Experts of a small language model.
Size: 20 layers, vocabulary 8192, 194M parameters.
Experts: 176 dReLU neurons an expert, 2 picks a token.
Below are experts of layer 8 (counted from 0) of a mixture-of-experts language model. Rows are named router (the router's row for the expert) and show model dimensions 336-447. Each number is 128 + 32 x the weight over its row's rms, rounded and kept within 0 to 255. Numbers have three digits each.
After each expert's rows: "raises" lists some tokens whose logits its average output raises strongly, later layers aside. This comes from a sample of Wikipedia text that the model never trained on.

# expert 37
router:112117094180132066142174153166123165154110086160140055117131126142113155122095132122144169129160123118090072158130116086148125125085103092150106176124136137162117133126116112060092174099095115122134079139091121145119167124168071125095112052128142110125133088155136120118153094165123069099122078138101107125072167177129160085053150162128
raises: ",", " and", " e", " (", ".", " in"

# expert 24
router:123092049113126112097135143139134129126100089208170133167131102124177144047177105214140144122096081134107079117132099119151136159154168093160153156101090109143094079085157091120136142122097126124104078126138126140212158138117093110138160133110138084180128069075127105152202092185089077127149047095075177156080132112146149142080136132158
raises: ".", ",", "-", " and", "/", " as"

# expert 32
router:114145112095125091120140110151102169200109110155154160106133067118076099126107096157093158127117102153101075141154126080141160165111177140157145130099087074158157153106120064103101195142121101057116122151138146197143191152136129141147164170124129142154108116117139109125185093119145121100122068125115136166133120137117136150089151126117
raises: "-", ",", ";", " –", " c", " at"

# expert 31
router:106129076088164064077091206107124122114154113103132103121132142176120147109041147190149146148148132173136120165133152120145140177134178110135107187075096174196148149100145074110128155119119155070065064136103144169141186171054092157114127118123129088141138101116143164138131143146104095069118112109093107162102123176194152117069152149156
raises: "-", ",", ".", "al", " and"

# expert 13
router:085143095074183084160084140200099142191149077199120060149201140119100110084153105165130110124149163120116107131143090061176170164079135115148130121102130106153152148079134117081118191125149158107153078098077113138082170122191106130107127109106124107174120103095152118110205070200137098090129111156089123129074177159139116110128189203114
raises: "s", " of", ".", "ed", "ing", ","

# expert 23
router:165127110129149086092103105125129206138175121188104156157146117144162135118102122113178164124114078160091122124143129088130117152147131118109131107115131149162152167110148085124127213087115136047147038167106130141064145145143125106164160115088116068153129063126136100107160100184139110061123141102108165153148141129120114131149152157151
raises: ",", " on", " and", " in", "-", " ("

# expert 33
router:112151106098138152165126124146122123156169072168127126141142057106105175074117145115198158123139089146128101166155127080170179150073134141167121090086134177181197084094129115069095183121109082115105061094075144194116150163139115114138174107139137131166119117085111096165168098140118113119086135148092142141106158142173136036126184140107
raises: " the", " both", " a", " their", " either", " his"

# expert 25
router:114148101044173095123131208122120091157098106181135088097121104114123185092130129128153136131093126130081123133164095103180114167083170131147094116062078191158124102140139085112073176097156093122112105109074134160124141201161120114138164104103092124160170067079193138093153054156130121142096096147067105127074162129118166074105168186122
raises: " a", " the", " an", " their"

# expert 28
router:125106111073118091110148181184095153129120100170123132046174072139143108071080119132115147137073171133074071169156100112136125125135118137156134175080104107164199142136142124076102175100128092153107143107098108189179136166177141072164175134077151136106114098071153156124128041215129093127120069100101174128077092132139145148043157152108
raises: "\n\n", "\n", " After", " However", " There", " While"

# expert 10
router:119115069090141092134109153192110189193149119128073090114166101086068134101082114161139115125119148100101099114122140071152164149155190110125160167107100120183156105095128087114131175084111093100115072098118133190117105145179134154108117122121133107219148146105153149173133129148162083124058123149064096165138141146129175161158177176139
raises: ",", " (", " of", "'", " and", "."

# expert 8
router:117115097115191124121148131169079185124148101157167128096189128132115167089062072179112123133125131146124135148131183098151124141119155119171130162113145110175156119090148098125076205094124154143152082186066142206134168128139083161049208093093120107144110130096136142115183178122088116113083129104095176110152133148158140087129186135113
raises: ",", "'", "s", "-", " and", " of"

# expert 22
router:130160068059131099177151128157177149192160113152089068067174122104072139087086117198145118094130152178144112130153124075133172165077195127134159150108100078167150147085095081136112158103139115157111086131118136155096187119152154085174174107140128083174163090106170123115149099162103084096110102103059122135074158117155087088073164146123
raises: " of", ".", ",", ";", " (", " from"

# expert 0
router:085078117116109077105086156158058142142107103167175133118191157187144081102146111143128164155151145135122093143172114109158127104117094095089128193097145158130101152128113122170122118093153108135169116161098141207125177173100083116132117093082132139149157117081149120170115085157077131131106109104106143141118176161136192171116170157161
raises: ",", "'", " and", "n", ".", "s"

# expert 17
router:109138076106152075123139151109073073148134135124151143144120109152090147103090142160155153107133099125083145111143130092155076117086149141140092161085170156104140085106127077098100190088132094096155115117121124174122133106099147121128144087067127145135117119086164156068134116114149075139141047118114191110099190089147171134088114133138
raises: " order", " addition", "iti", " the", "au", "ject"

# expert 7
router:103115085156165103106147227128065123109114095158146118125138066139087164152144102178187099134126189131194095174151117048157194088133153127088149110135072115146174110098164074122140188131121099087095073120141125162153125130151132075175135116113130084148211089134085165143167125180140118112120128134088175179092165149116166133109214120153
raises: ",", " and", "-", " (", ".", "'"

# expert 26
router:137135107109136073106152165127061146181096106168142095145102075074079130131133113183128122135174147165139177169136097076159128155117149153115121139085133149141201096137144146064093158117110098064139063116101112118095138134131096145148163120130132113191138049122206103148132083102156112125098159130101201095162150132129149110093205130149
raises: ",", " and", " (", "'", "-", "."

# expert 2
router:145122035103166117104077148149130168180147079129128165099161124103076169056068143105180127128080086158098079088096122136140162116144169096133156178095138123145125132084127065126076198106109099083123101118119149134135172133165134110193173137090101109153086078100180123206125090205119082089098064132098118118123109131069151141095128128155
raises: "-", ".", " of", ","

# expert 16
router:103114102023124139162090154149137086142097095159141125159155114124074078049121092178106156176104127143075137126128086111137119110122192137126179120074104124141153114104133053080129150078052107137098078058123115154136124132177149119114132124111138122178164086118164105145218080169150046161112098146089133172108140128124139134106171155146
raises: ",", ".", " (", " and", "-", ";"

# expert 19
router:102102100152145093136112186175060150151153093202168105155132098149099156078128149138150133175154079138126104124148118090137152159097151119135162148123109050194122108080168097073118168083064119099163084120096133112161163111117127131134184078125126139153085111133165116147164089186152103096097123176085170137084125205195090143102207129107
raises: ",", "-", " and", ".", " part", " of"

# expert 18
router:087100148098156118139122192137082150152121115153125116180141111176121119162139116220204170191146104132130114125166130147160101185141196108172151103125102149140143118149167113107087203102113067104098094148121130123149121146160102137101115160114132109170107136054154147145153080168106129071064145119097076146128165162169142124119185176111
raises: ",", ".", "-", " in"